Experts of a small language model.
Size: 14 layers, 34.4M parameters.
Experts: 64 experts in each of 7 layers, 80 SwiGLU neurons an expert, 2 picks a token, a softmax router, a shared expert of 192 neurons.
Training: 327M tokens, 11248 steps.
Below are experts of layer 9 (counted from 0) of a mixture-of-experts language model. Rows are named router (the router's row for the expert), down (a neuron's output weights, with its number) and show model dimensions 0-223. Each number is 128 + 32 x the weight over its row's rms, rounded and kept within 0 to 255.
Before each expert's rows: a language model's description of what the expert responds to. This comes from a sample of Wikipedia text that the model never trained on.

# expert 18
Description: Inner d and b pieces. Mid-word pieces, especially d, b and ad, inside proper names in tables and lists, e.g. Ad-d-is, Syd-ney, Amster-d-am.
router [117 104 117 125 128 145  80 140 117  52  80 150 172  89 106 184 155 168 124 111 120 112 105 133 109 144 138 112 139  83 106 105 159  82 126 123  72 138 155 138 119 192 150 107  92 141 141 134 101 108 180 127 119 121 170 155 166  95  92 137 125 167 120 102 220  76 165 101 100 177 127 118 173  56  92 153 180 138 116 167 158 140 143 148 170 163 145 166  76  96 121  85 179 153 134  99  93 163 144  70 168 122 187 196 143 132 119 121  72 141 195 125 111  70 141 148 112 121 107 127 182 135 160 147 142 110 119 138  70 147 184  73 110  90 114  83 160 116 179 170 116 183 163 117  22 130 150 130 146 148 114 185 111 191  84 112 148  84  94  73 133 114 113 108 127 132 163 169 100 169 165 148 117 142 157 138 144 154 140 154 100 144 143 120 135 149 136 119 157 143 119 118 115  63 119  99 125 185 100 154 148 185  95 146 115 155  93 129 112 111 118  94 108 147 112 123 149 148 196 142  96  90 130 143]
down1 [144 154  87 181  60 148 107 137  77 155 204 111 173 122 145 147  75 109 134  91 139 155 113 108 153  84  85 142  99 108 107 132 120  98  86 128 114 160 103 120 145 133 202  41 182 121 163 149 128 150 129  95  88 174 117 109 126 174 163 185 117 109 152 128 112  97 151  79 111 126 167 145 165  30 198 157 134  86 127 159 184 125 124 155  99 167 159 122 161 144  81 126  91  68 144 117 141 133  88 137 123  72  88 175 146 138 131 144 117 120 116 165 120 112 125 165 161 134 103 153 146 119 162 104 129 140 113  69 116 117 135 111 136 151 138 137  95  64 123 119 127 130 201  93 139  86 116 144  83 140 166 100  99  90 101 139 119 121 123 131 126 127 104 130 114 124 195 144  84 128 114 178  98  77 107 171  99 100 122 135 201 159  95 105 124  98 116 128  86 157 160  74 144 123 179  95  81  99 126 129 125  94 124  99 109 219 177 143 149 123 100 141 137  78 176 172 146 196 149 167  87 109 124 153]
down2 [122  92 123 129 113 111 140 175 174 159 131 176  88 142  91 146 117 181 119 169 137 135 178 142 108 126 111 106 134 145  92 109 138 153 119 150 126 111  81 123 137 106  98  88 121 146  78 183 128 129 126 119 132  70  70 191 143 105 173 146 135 168 155  75 134 194  78 146 103 127 134 143 144  88 144 156 138 117 115 144 189 143 255 125 118 166 135 106 202 186 150  86 122 102 126 105 124 124 115 123  71 158 127 102  62 163 133 135  71 143 156 138 113 111 139 121 149 174 161 108  85  95 100 183  78 119 107 178  89 121 106 146 112 119 152 116  83  83 118 181  98 123 116  92 133 185 114 181 105 114 185 144 114 162 132  73 114  70  96 116 139 117  97 168 159 112 170 148 157 106  91 127 135 122 109 165 172 147  80 155  91 181 148  93 154 155 157 111 165 150 139 104 103  87 125 123 161 127 134 116  97 136 134 177 129  45 171 135  78 187  82 120 120 165 104  75 154  86 164  94 130 122 105 113]
down3 [147 180 112 141  97 156 134 103 135  91  88 153 138 108 123  99 151  98 128 133 207 122 151 143  70 130 125 123 165 168 144 136  84 138  96  70 169 116  59 126 116 154 134 127 117 143 146  68 139 108 126 138  91  99  65 120 156 129 106 105 193 149 127 118 115 158 109 176 157 109 136 123 114  84 127 101 114 141  73  84 205 147 177  95 116 101 133 136 105 143 134 177  98 173 148 153  80 205 121 142 107  72 126  84 109 195  99 170 101 179 175 118 123 148  77 116 113  95  83 124  87 123 140  81 115 138 141  78 131 116 130 178 151 189 148 157 115  78 109 142 154 109  82 119 158 101 168 138 122 197 171 156 181 113 115  85 124 117 110 130  88 122 147 148 125 168 155  94 196 118 107 104 159 170 117  48 132 132 142  60 154 141 100 203 146 111 103 101 104  72  88 112 165 151 125 128 176 126  86 147 148 109 139 127 168  98 186 108 139 154 129  85  92  63 122  71 117 150 160 126 111 133 167 118]
down4 [169 185 175 136 139  77 125 121  86 159 141 153 119 143 162  70 142  70 138 201 110 129 114 115 155 127 114 136 143 124  68 113  68  69 115 138 104 140 106 162 132 122 127 122 118  81 147 153 138 173  68 148  69 160 128 141 146 131 101 180 103  99 126  86  85 174 112 138  83  92 152 160  79 219 142 147 141 127 123 146 202 121  79  86 114 113 152 160 121 181 149 120  74 100 119 160 173  44 142 165 125 146 115 133 106  96  95 133  80 146 130 138 168 146 117 144 123 161 116  92  86 140 152 128 114 103 147 134 163 125 149 189 139 121 162 190 186 125 177 146 103 163 135 130 192 162 118  67 125 142 144 110 130 115 199  85 139 181  89 136 172 112 118  86 144 165  86 104 145 114 120 103 106 132 103 101 115 158 182 126 108 106  89 105  99  63 128 106  77 124 118 137 167 170  87 187 128 167  59 156 124 136 110 131 143 112 152 133 146  88 100 132 131 131  78 113 153 129  70 112 169  66 122 112]
down5 [127 136 102 166 129 111 161 125 114 114 138  80 122 184  80 124 105 154 122 102 113 128 127 147 141 139  93 120 164 152 132 161 140  83 122 161 231 197 106 131 147 132 159 115 184 150  68 105 104 143 104 115 171 136 145 200 170 200 113  93  88  45 135  71 108 148 118  75 157 138 170 107 152 182  90 180 144 143 104 177 115 124 139 152 157 205 121 142 121 125  94 124 144 115 179 149 145 138 115 129 110  94  99 180 108 102 134 124 178 146  97 104 106 111  95 128 158 130 101 143 113 143 108 117 103  82 178  85 139 172 126 134 124 145 192 143 148 170 139  99 159 139 152 143 103 100 146  70 122 101 155  93 164  74 134 146  98 137 103  83  94 141 177 104 118 140 126 175 140 103  87 160 126 120 137  93 122 166 113 178 109 121 145 166 113 134 182 125 118 121 164  74  87 196  48  81 174 142 105 116 154  99 142  89 113 159 118 125 148 141  67 177 148 101  89  98 203 158  98 149 186 146  90 117]
down6 [156  79 134  79 144 162 129  90 158  79 143  93 103 129 142 117 172 127  70 116 108 112  53 141 145  92 124 158 150 135 174 138 113 135 154 112  85 123  97  91 100 104 115 170 125 139 114 135  90  94 160 152 147 150 196 108 165 165 157  78 131 147  79 210 161  96 137 169 163  88 152 128 119 152 172 139 171  87 115 124 130 110 198  62 153 124 157  89  93  87 114  89  85  73 146  96  97 125 109 108 188 153 119  91 152 106 141 139 117 180 111 110 118  90 114 158 156 120 152 165 154 108 132 137 107 137 100 188 138 118 134 147 158 141 169 128 123  89 135  98  51 127 136 117 145 156 180 103 179 157  91 145  64 157 137 131 132 158 168  96 175 110  99 142 184 140 118 118  84 104 167  86  78 145 119 104 186  64 183 175 144 155 119 135 125 100 157  89  80 111 154  70 193  85 119  90 141 107  95 123 144 141 113 129 134  65 160 116  85  89 105  70 117 111 145 178 127 122 171 163 151 103  84 145]
down7 [156 141 133  77 207 127  95 172 149 171 117 121 134 123 115  61 137  98 125  99 108 149 135 152 124 126 162 121 121 137  78  94 115 130 125 166 121 137 144 105  84 110 101 150 119 147  93 189 115 174 116 168 136  97 107 126 134 112  82 116 154 130 107 107 184 132 138  44  87 124 159  74 145 146 116 126 155 141 119 103 126 144 110 177 152  92 111  86 138 193 108 132 169 144 104  60 111 125 154 115 121 185  98 120 116 109  92 131 104 142 165 123 129 136 190  33  85 101 116  21  95 170  97 169 133  74  95 159 130 108 121  76 150 104 121 108 149  92  85 114 166 147 139 101 153 153 107 145 122 140 114 128 148 125  85 119 141 116 115  77 122 111 137 156  96 156 133 131 187 143 124 121 167 151 127 194 198 123 145 116 143 153 142 136 135 146 130 111 125 175  25 105 154 215 187 187  70 135 101 203 127 155 113 148 177 131 136 132 106  92  98  98 153 182 132 152  85 124 109 162 180 100 127 133]
down8 [124  86 147 109 162 129 100  79 148 117 155  99 108 170 115 139 136 154  84 171 181 108 108 115 120 131 155 172 148 161 114 139  98  35 120 136  96  97 137 134 114 170  94 149 103 117 135  95 120 164 141 135 118 131 150 133 190 135 183 144 100 170 105 113  90 126  82  86 158  88 116 132 195  80 122 113 122  58 170 104 175 169 159 125  72 116 131  96 154 155 172 137 140 109 158  84 163  88 131 136 110 128 172 128  97 192  97 128 123 104  78 134 199  80 123 104 118 142 117 119  82 131 133 180 147 117  97 138 144 127 155 155  89 107 104  49 153 159 111  76  88 158 163 129 155 108 141 160  98 167  91 141 134  93 145 169 154 146 125 172 167  50  98 151 176 149  76 129 164 118 142 153  97  54 110 125 169 136 135 179 141 110 176 117 160 150 116 120 193  91 150 169  96 163 141 108  69 106 141  35 149 124  99 146 131  72 179  86  79 169 101 161 101 112 154 111 143  98 171 108 119 138 119 133]
down9 [156 156 167 115 159 170  88 134 169 136 135 147 142 150 126 125 146 176 107  90 166 130 114  77 126  56 114  97 123 125 148 166 113  91  76 136 137 152 158 104 117 113 102 110 154 120 190 184 169 150  52 148 121 155 144 181  90 123 110  92 117 134 146 142 133 154 119 116 167 106 160 188 137 148 143 135 120 105 163  57  87 161 110 112  99 157 176 125 108 172  79 103 108 127 123  95 159 131 107 129 166 158 108 105  77 155 125 110 172 166 177 118 129 145 181 124 135  46  59  69  90  80 134 122 157 102 100 146 121 110 116 100 148 158 172 122 102  96 105 118 175  43 166 142 207 156  84  97 108 131  98 108 119 125 155 113 129 107 105 126 102 223  99 129 150 104  73 153 157 199  69 140 162 113 191 114 131 132 159 151 100 104 112 124 153 144 145  93  94 146  86 152 114 153 146  95  92 113  93 166  89 127 135 123 157 179 137 139  88  48 140  87 107  94  88 144 163 101 159  94 135 117 146  90]
down10 [116 148 114 150 131  91 146 164 123  83 138 152 146 114 160 124 132 150 124 133 150 185 163 141 157 183 170 113 126 114 120  61 183 133 148 116 147 198  84  99  78  98  98  84 131 101 138 125 169 135  84 136 129  95 101 149 156 142 172  89 123  98 125 151 109  97 151 141 108 119 128 127 146  55 144 123 157 121 110 158 134 100  80 119 106 178  88 103 144 117 100  80 180 127 154 177 135 110 121 114 111  81 112 195  83 180  45 136 134 123 142 110 103 187 122 132 105 154  81 123  98 146  98 119 162  77  78 138 146 145 125 108  92 174 137 102 104 127 116 174 158 117 185 121 128 168 119 134 165  94 122 149 140 169 128 161 194  77  52 143  82 116 129 116 136 115 170 158 106 171 176 123 108 131 123 115 207 163 152 176  95 109 100 131 148  58 134  88 144 194 102  82 170 164 162  97  68 145 166 134 149 119 203 153 148  93 147 144 149 172 162 160  86 104 143  89  66 129 185 165 107 150  89 116]
down11 [137 114  65  70 134 108  83 114 111 131 100 167 149  95 151 137 121 124 133  85  90 121 153 179 126 164 139 152 148 154 157  82  75  99 187 185 124 125 139 127 144 165 175 134 131 141 162 114  71 114 137 206 112 108  65 176 179  98 148 150 144 126 104 100  62  70 148 138 120 116  87 120 145 137 154 162 170 108 102 145  97  84  93 115 181 126  87  95 131 149 163 167 129 115  67 148 120 110 143 114 159 100 130  85 179 143 133 103 125 161 173 163  68 111  72 198 167  78  89 160 128 169 133 100 110 111 126 139  94 157 128 165 100 134 114 181 130 124 149 108 153 125 134 162  87 156 146 139 145 169 143 146 162 113  79 127 110 120  69  91  98 117  92  98 140 105 106 139  96 178 168 201 134 106  86 147 189 134  91 160 113 164 178  89  95 164 107 213 129 113  72 154 136 128 100 152 162 101 105 163 134 107 164 126  72  83 141  62  92  93  82 106 117 142  98 160 171 115 167 149 107 121 130 120]
down12 [133  91 157 107 158 166 160 144 123 187 123 187 147 107 173  96 151 145 114 129  73 135 159 143 121 143 131 145 144  87 111 120 162 145 100 116 154  88 211 210 100 110 137 116 135 126 145 155 131  96 157  86 163 164 117 134 107 130 117  65 125 119 171 120 140 113 106 168 142 119 150 113 150  79 124 128 137 112  63 191 114 139 189 119 124 100 118 113 160 109 141 152 148 130 112 151 175 166 146 144  80  90 109 123 172 194  96  88 119 171 147 162 178 123 117 123 101 116 149  38 150 146 109 122  82 148  95 117  81 159  98 137  89  96  94  84 152  57 141  66  69 110  96 183 113 178 176 105 145  79 129 177 117 104 157 144 151  60 143 113 147 119 164  90 150 130 192 175 105 171 148  79 152 109  53 153 122 136  95 157 101  85 143 110 123 123 164 142  54 120 117 210 121 103  87 156 121 117 111 135  77 117 128 131 145 166  96 158 139 115 182 102 122 107 149 120 116 181  94 145 121 144  95  84]
down13 [131 103 132 144 139 116 115 110 109 128 151 125 138  81 170 137 115 133 112 100 142 111  62 168 136 100 108 170 136  91 162  76 131 131 127 113 175 133 183 124 138 101 108 145 104 170 127 159 138 140 171  96 108 130 121 127 116 121 101 206 127  81 147  82 120 184 149 138 160 104 152 131 137 107  76 122 110 132 154  95 118 115 182 117 146 155 114 103 101 152 192  42  83  41 138  42  71 102 105 128 118  66 116  57 107 177 110  80 137 143 159 142 178 125 106 114 110  97 156 142 129 113  68  94 113  81 157 106 147  90  95  91  96  73  63 106 186  93 108  79  68 135 113 113 135 111 128 100 146 213 107  67 193 187 131  66 177 117 191 161 122 141 119 118  82 136 100 126  61  90 110 107 154 144 120  88 131 185 139 102 145 164 144 163 119 108 164 143  77 117 155 122 127 134 124 141 157 106 116  92  95 173  90 147 111 117  82  98  88 140 132 150 129 109 133 162 127 120 118 166 116 120 168 149]
down14 [157 152 130 139 139 126 194 103 135 107 149 131 124 173 140 112 160 114 113  99  84  77 126 160 155 137 130 153 131 126 121 124 129 116 144 150  90 159 125 120 125  88 150  90 146 108  83 150 149 103 145 126 116 105  66 187  97 143 161 107 159 165 162 151 131 172 124 125 186 185 136 124 163 144 117 101 180 152 115 174 143 234 153 130  94  95 127  74 126 153 102 208 100 109 124 159 121 170 119 162 151 155 157 140 126 139 125  77 161 127 136 145 176 164 124 120 135 147 131 137 197 100 107 134 161  99 106  61 105  90 207 166 141 127 193  84 115 150 107 161 162 135 129  55 185  94 139 145 102 130 114 159  88  90 153 140 158 104 142 156 152 157 139 181 103 111 127  50 101 140  92 115 172  97 149 124 126 107 135 214 159  91 118  96 123 119 129 149  62  62 199 191 124 172  94 115 144 161 175  73 105 106 217  84 128 119 103 132 118 143 141  90  98 114 119 114 145 104 118  82 107 158 135 103]
down15 [134 139 138  86 143  76 125  62  78 171  69 147 128 139 174  98 178 114 102 115 172 136  96 104 119 110  88 155 101 135 147 125  72 118 113 109 156 105  68 104 127 139  85 123 146  67 123 110 147 129 107 101 129  80 131 133 104 141 175 130 102 137  95 202 144 181 162 164 149 107 145  60 108 138 147 153 114 109 121 112 117  54  70 137 133 133  82 155 140 138  84 133 114  84 163 147  99 136 108 162 165 130 147  81 159 102 151 114 171  99 144 141 169 145 121 147 154 130 103 157 110 194 179  73 162  72 123 139  95 105 135 149 128 118 110 121  68  95 130 159 165 106 135 137 164 187 172 146 106 122 125 190 148  82 158  86 104 156 189 108 129  83 129  92 112 146 100 128  99  96 139  58 120 120 172 128  79 144 176 119 123 108 117 173 139 142  81 116 115 109 156  65 113 125 142 135 118 135 151 212  67  50 138 177 102 148 136 190 150 146 155 170 119 124 136 106 202 119  88 162 187 107 154 172]
down16 [145  98 134 102 104 162 140 114 175 122 123 147  97 127 190 103 132 138 184  91 131 182 142 147 133 142  59 136 138 130  54 137 158  80 148 134 182  89 110 137 110 135 120 194 129 111 139  42  97 118 131 125 119 149 118 142  76 115 129 118 131 125 137 194  82  97 160 108 128 154 104  29 148 128 182 144  91  76 210  98 149  97 132 172 155  82 136  93 152 146 117 137 187  82 171 147 171 113 176 189 193 184 139 131 118  93  95 134 156 196 111 118 150  69 184 122  69 122 142  93 106 167  70 124 132 139  89  68 159 167 124 124 121 152 135 173 123  99 182 112 108 142  79 120 175 130 157 107  94 127 121 114 123 100 170  92 166 147 117 112  97 132 137  67  78 102 138 112 119 150 126 128 127 164  86  86 105  88 124 137 147 178 162 149 158  77 138 133 103 130 116 149 108 167 107 128 155  91 123 184 144 114 120 145 123  82 145 132 116 184 136 102 117  99 105  94 183 140 125  83 130 164 163  96]
down17 [ 79  84 137 116 100  90  66 148 155 162 105 121 138 119  92 105 138 128 104 128 141 136 117  77 180 130 107 168 109  97 113 127 166  94 113 129 112  91 125  14 142 178 130 150 135 140  96  70 141 163 127 114  82 129  95 162 125 133  90 150 118 109 154 118  45 118  98 179  54 151 133 165 163 101  79 105 117 119 180 165 152  41  64 177 136 106  74 121 189 143 128 141 114 133 113 127  94 113 121 160 168 163 141 108 100  96 133 154 123 158 109 110 148 141  96 136 163 110 123 110 115 144 136 122 179 160  64 211 171  99 118 173 149 134  87 145  70 113 138 180 128 154  59  92 150 144 130 133  88 129 110  99 164 117 120  91 117  94 102 112 128 201 159 133 110 159  97 105 152 172 102 162 162 127 133 152  96 144 129 162 163 162 153 214 121 202 132 149 160 109 138 151 137  68 171 143 165 148 143 156 134 109 106 113 157 162 131  84 159 108 134 149 196 136 173 126 125 110  92 157 142 143 143 164]
down18 [ 70 150  82 157 147 181 115 170 116 130  84 125 123 105 115 131 115 104 109 155  78 121 118  85 121 113 171 151 177 117 118  65  65 136 138 137 115  87 144 158 128 103  63  90 125 100  99 165  89  98 155 161 118  77 123 105  97 157 124 199 146 167 119  91  99 123  80  88 145 114  94 169 130 102 125 149 155 162 129 101 152 139 111 121 152 102 146 138 150 117 177 109 111 142 150 122 135  59 101 150 175 127 164 150 157  89 177  78 122 137  88 172 132  89 134  96 153 132 126 119 107  93  80 185 171 187 131 131 133  91 146 139  96 136 115 145 107 160 207 143 141 117 153 153  74 124 128 136 123 104 198 151  85 149 169 136  17  88 144 168 152 107 151 180 133 130 125 136 196 107 163 185 124 202 121 108  64 146 172 100 133  82 132 114 164 146 164 105  69  92  99 132 103  80 127 142  77 196 129 157 145 118 154 130 108 114 143  87 130 113 150  70 106 129 112 120 153 116 119  76 117 130 173 189]
down19 [132 185 164 132 189 103 178 114 171  57 147 166 169 154 123  80 138 107  68 149 145 162 117 147 122 127 112  45 127 155 113 135  93  81 102  66  96  97 141 111 141 185  93 117 181 120 155  98 159 105 148 152 133  83  60 109 141 154 127 128 110 136 128 107  74 115 103 165 128 141 121 146 126 151 122 143  90 147 159 151 115 102  96 177 123 145 176  72 141  82  86 165 130  85 168 142 153 138 110 103 112  88 133 137 124 111  84 115 182 123 160 129  90  87 134 112 148 106 112 211 152 115  89  88 115  95 128 139 167 136  97 142 142 122  98 165  91 153 142 128 138 110 173 115 160 138 122 145 116  89 131 153  99  99  99 153 175 105 142 146 154   0 105  87 114 157 126 125  67 131 194 152 162 177 150 127 165 103 112 178 135  97  92 131 100  99  75 120 146 112 156 136 153 118  92  65 108 125  81 136 148 155  46  88 139  96 166 100 149 112 165 166 127 119 112 133 154 111 202 166 153 138 118 107]
down20 [164 187 111  81 137 121  71 108 122 206 111 118 135 152 117  85 176 132 133 106  90 138  83 150 128 111 115  77 128 140  98  69 199 130 122 143  74 172 116  95 164 157 100 154 153 114 144 119 121 155 111 135 143 129  89 153  97  76 132 110 101 112 121 109  53 154  94 130 176  83 119 140 170 121  98  82 166 204 146  92  54 139 131 133 126 159 131  91 123  86  95 119 100  92 160 127 120 121 118 133 153 190  68  95 110 133 178  86  96  91 138 114  90  82  84  51 162 119  62 166 169 121 158 156 186 104 137 105  94  85  95  94  77  19 128 166  86 107 183 148 149  78 157 132 114 149 147 133  98 105 126 127 104 125 112 174 152  96 130 107 151 126 144  88 139 120  56 109  72 122 161 176 174 187 133 130 121 137 117 143 124 137 131 116 132 102 138 157  96  73 151 123 112 105 120  83 165  87 151 145  87 110 171 117 113 123 135 128 157 133  90  86  97 110 141 116 108  97 107 144  96  85 120 134]
down21 [139 132 106 157  80 184 127  99 152 190 143 151 100 160 177  96 112 117 165 100 136 121 158 143  97 145 172 181 131 134 147 158 159 166 143 149  88 129 136 111 111 174 158  87 177 141 130 126 125 149  97 117 107  90 115 127 120 124 115 154 160 180 149 152 167 139 126 183  95 168 160 101 131  93 175 143 115 120 110 170 111 175  86 138 136 109  41 128  97 140 126 168 171 149  84  98 137 155 138 111 162 104 156 108 130 159  99 140 134 105 152 181 117 119 145 146 127 141  93 113 118 108  45  92 130  91 123 165 104  89 129  98 169 122 168 159 170 132 189 119 166 104 162 168 139 141 139 105 104  88  93 145 192 151 144 168  91  97 146 144 131 128 129 119  76  99 149 144 118 173  40 144 200  87  88 104 169 187 168 143 134  57 121 139  77 158 111 121 109 112 208  39 121 161 170 212 150 146 124 176 160 137 131  95  84  86 120 105 117 163 109 123  81 161  76 137  93  79 127 147 130  95 107 138]
down22 [113 129  94 155 171 148 107 107  96 140 140 157 149 209 128 184 126 173 131 113  73 152 157 161  96  82 150 137 121 149  87 139 132 156 131 125 112 182 160 143 129 184  96 165 127 151 115 165 172 114 138  64 128 127 128 125  75 102 136 190 120 130  76 185 154 138 114  76 103 193 135 138 210 101 197 100 195 110 103 142  86 116  73  71 169  98 125 110 129 128 116 120 144 189 177 126 106 126 134 125 120 158  75 172 124 146 174 106  90  96 118 152  67 109 166 120  91  93 142 150 129  92 118  35 122 143 118 101 115 122  87 159 119  87 120 128 143 127 109 129 162 145 137 174 125 115 142 136  89 134 129 104  98 181 126 162 155 111 217  77 194 106 125 123 111  89 106 161 108 136 102 135  99 106 114 170 162  88 156 102 152  63  83  70 156 122 164 145 139 118 101 171  93 120 111  95 172 118 151  98 176 150 117  94 174 148 114 140  89  88  89 172  75 158 105 153  93 136 129 137 127 134 159  93]
down23 [128 177 104 154 135 119 125 186 125  86 106 108 159  97 112 118 148 141 170 161  85  88  86  91 126 135  88 125 146 146 128 131 125 116 156 103 120  99 213 132 135 182 137 155 123 116 122 147 117 168 149 143 141 131 170 180 112 198 109 123 112 132 147  84 110 146 143 101 104  85 175 120 165 125 116 175 202  57 186 140 118 185 184 120 142 165 149 156 153 110 146  87 158 183 142 117 138 111 106 117 199  74 188 136 128 124  91 216 153 171 191  89 118 100 126 115 144 159  94 143 161 115 119  93 134  98 126 113  78 140  94 102 126 105 141  69 137  47 133 152 152 171 157 104 112 146 196 168 106 107 113 143 101 157 155 164 161 107 141 134 100 108 166 116  94 143 126 123 161 179 157 134 103 155 149 152 176 147 108 142 113 140 135 158 127 126 146 156 146 157 106 123 178 164 192 171 144 122  94 120 165 122  79 101 174 127 176  70 138 126  84 177 120 103 115  27 118 133 160 139 184 183 130 123]
down24 [169 126 169 161 101 111 136 180 179 139  50 126 144  84  93 163  54 140 121 126  66 133 114 116 136 164 129 154 131 144  91 147 114 131 133 100 118 112 146 102 158 152 136 143 105 103 124  75 116 106 133 198 119  53 149 191 102 143 139 133 121  51 102 167 178 112 151 133 108 109  77 122 111 166 128 144  81 143 110 117 115 130  93 118 141 188  55 154 126 138 107 138 129 101 148  80 182 115  98 126  91 135 130 124  59 154 179 131 191  87 155 163 104 149 125 112 146  98  81 170 108 126 120 155 115 135 149 176 106 109 193  64 117 161 179 176 101 110  98  96 100 135 120  69 108 121 123 194 120 149 126 149 174 167 134 146 134 169 124 123 140 140 163  95 116 109 121  93 153 149  61 167 149 142  95 122 114  58  98 146 123  96 173 180 110 103 126 139 147 122 146 114 126  87 198 179 172 157  80  65 109 128 101 136 101 122 120 128 168  81 105 140 114  95 123 130 209 119 174 111  82 113 102  79]
down25 [171 109  86 142 107 110  72 144 151 150 102 104 127 144 152 123  93 119 163 130 157 160 147 138 196 145  74 127  99 119  99  83 118 105 134 125  28 105 113 159 148 152  85 105 166 144 184 161 171  90 140 165 143 107 140  83  84 105 139 105 182 130  70 160 134  88 188 114 121 138 118 113 111 124 163 160 134 151 135  89 153 172 123 134 126 108 183 103 208 173 164 157 116 139 107 194 149 126 118 141 187 164 124  85 121 168 109 132  82  99 131 105 143 165 162  97  65 178 171 148  90 192  77 110 168 158 175 144 108 119 115 168 160 112  57 155 148 172 115 137 159 139 171  87 145  88 145 106  99  91 125  80 119 123  87  77 103 144 189  80 155 130 122  90 153 113 118 128 185 144 187 105 105  37 115 134 173 128 112 136  89 131  95 116 178 149 116 117 180 146 109 105 192 148 118 113 141  60 157 141 147  85 158  71  88 110 153 125 133  97 158 145 127 145 118 135 122 151 147 113 131 133 145 117]
down26 [145 157 175 164 152 167 128 106 112  89  76 135 101 108 140 133  63  87 129 150 144 155 151 100 159 114 134 123 148 118 103 184 181 175 150 136 149 164 108 105  73 104 136 122 144 104 142 184 207 104  68 128 143 157 142 157  66 161 141  89 122 166  60 116 106 113 126 134 117 133  96 150  91 143 116 136 106 167 147 127 135  83 140 121 154 132  94 112 121 117 149 127  89  63 163 127 132 163  97 109 213 167 136 142 186  93 108 125 136 104 121 146  50 181  55 147  97 143 160 138 167 169 113  77 119  99 172 138 118 183 171  64 111 126 122 160 114 151 183 187  92 129 160 123  70 188 109 190 125  88 114 118 151 101 141 101 102 122 138 141  78  94 191 124 145 102 129  85 117 128 108  94 113 107 126  79  95 170 137 190 106 127 115 105 122 136 121 130 174  67 136 106 151 128 201 111 133 169 124 144 151 135 141 146 179  94 170 173  82 150 112  99  96 132  93  88 109 145 152 173 129 108 181  83]
down27 [150 124 181 157  57 112 131 181 118 113  92  97 116 155 145 119 138 118 110 117  43  82 170 159 149 163 140 177  75 144 159 133 109 125 116 126  84 108 150  94 112 127 131 153  76 106 158 122  96 108 123 138 116 141 100 127 138 107 134 100 162 131 120 156  89  85  78 164 177 190 150  99 131 182 121 118 133 131 151 106 186 181 100  64 149 112  78 171 137 158 134 104 123 153 103  99 135 144 127 163 103 129 131 114  99  74 144 137 173 102 138  99  93 196 139 160 106 124 161 127  91 135 171 163 106 141 126 110 125 120 147 152 140  97 139 130 207 154 147 173 136 231  98 140 107 158  84 162 193 104 141 115 148  79 136 127 140 140 156 103  82 145  69 153 139 147 150 131 132 140 106 170 159  94  97  59 112 144 100 166 117 149 121 133  88  91  99 123  62 128 132 152 143 102 195  69 194 113 132 149 196 129 148  57  83  62 134  92 148 131 153  88 112 225 141 116  92 136 126 133 119 124 139 157]
down28 [127 170 164 107 124 158 125 147 139 130 129 109 156 113 128 134 141 163 174 108  85 124 150  96 131 116  78 156 131 113 135 125 115 179  77 148 176 152 202 138  92 184  82 101 107 132 138 138 121 128  60 149 101 119  84 142  75 185 136 171 113 145 150 132 112 129 167  93 137 118 133  60 156 176 164 194 159 112 177 112 122 138 128  70 104 212 136 149  85 131 118 123  97 181 131 158 112 134  76 114 119 137 123 156 159 140 120 137 104  64 100  92 132 142 166  86 117 178 118 156 103 136 102 139 108  97  69 177 222 115  64 118 144 173  75 143  95 193 178 119 131 131 134 149 159 115 171 120 135 101 191 156 139  53 124 145 101  97 105 128  98 111 151 148  45  93 152 167  99 132 103  88 123 129 152 116 112 135 167  73  79  78  95 176 132 123 135 131 100 156 115 138 118  57  88  81  62 117 139 126 188 111 160 106 164 100 107 143  97  81 125 142  99 122 155  94 123  95 169 137 110 124 146 133]
down29 [111 176 149 173 132 113 101 129 118 130 107 146  69 110 147 121 134 109 104  81 165 127 122 181 146 111 183 189 106 129  94 117  98 113 135  84 103 128 132 147 172  77 126 168 101 128 122 119 120 148  86  94  99 153 130 151 167 109 132 107 148 122 110 105 101 183 145 173 115 142 101  97 109 156 117  67  89 107 149 165 157 136 138  91 135 130 113  98 118 159 197  54  99 202 182 127 116 130 138 218 118 110  70 120 134 145 146 144  84 125 154  66 162 162 141 164 121 115  97 135 129 135 126 150 187 163 151 164 160 103  86 111 151 109 153  91 129  81 195 106 157  78  99 136 111 119 157 115 142 119 171 108 168 141  94  97 154 152  55 172  80 118 202 170 164 111  63 139  92 124 172  99 116 157  41 117 208 128 186 147 121 161 141 141 152  77  77 147  74 115 115  95 155 139 124 118 124 160 130 139  82 133 173 131 155  96 138 113 130 135 137 159 194 137 122  68  95 116 126 170 105 152 157 166]
down30 [165 106 113 138 180 116 110 101 187 120 136 160 133  77 172  91  99 127 151 213 149 184  64  94 153 125 206 120 109 115 117 137 113 153  58 179 157 154 127 113 118 118 110  90 117 127 130 160 110 142 153 104  82 146 130 141  75 171 126 152 146 125 156 129 138 107  67 122 106 142  99  86 169 150 142 185  85 107 130  74 143 158 167 107 184 129 188 122 145 120 174 126 109  95 130 118 155 186 120 125 128  89 107 164 139  90  84 120 119 172 121 158 171 146 117 120 214 143 141 138  77 162 154 151 132 188 159 131 159 126 109 109 166 138 156 137 139 153 136 162  95  73 153 103 181 120 119 108 138 156  68  97  65 150 164  94  94 111  62 142 120 105 148 152 113 121 153 113 119 161 149  74 155 130 160 168 120  39 107 142 121 168 161 171 151 146 170  83 158 127 197 166 153  98 146  89 178 166 142 136 166 122 183  93 141 135 182 115 144  75 135  91  95 160 144 151 144 130 127  83  95 100 127  97]
down31 [105 107 151 107 162 109 100 172 122 126  98 123  74  99 106  68 106 154 112 143  72 101 171 140 126 145  94 161 135  84 112 110 166  93 108 168 140  97 144 122  61 108  97 111 159 161 115 132 152  93 168 139 156 192 139 151 154 152 140  95  55 110 108 137 109 114 136  60 153 139 136 127 148 101 101 157 132 132 169 163 139  84 128 137 139 175 147  28 138 145  90 150 157 128 155 109  88 175 107  99 167 176 181 133 135 107 142  70 128 100 133 148 156 128 105  65  76  86 134 161 109 159 146 180 162 150 179 187 151 121 152 110  98 152  75 163  93 129  87 102 105 162  96 195 159 160 175 140  86  88 155 145  87  82 148 148 192 136  41 170 205  99 159  74 102 149  66 129 116 147  93  89 171 106 127 112 133 113 119  96 129 107 135 153 139 109 112 124 143 180 143 185 170 180 123 139  86  85 134 103 134 161 153  84 140 135 138 113 135 147  93 145 110 113 124 108  96 154  80 120 132 119 184 133]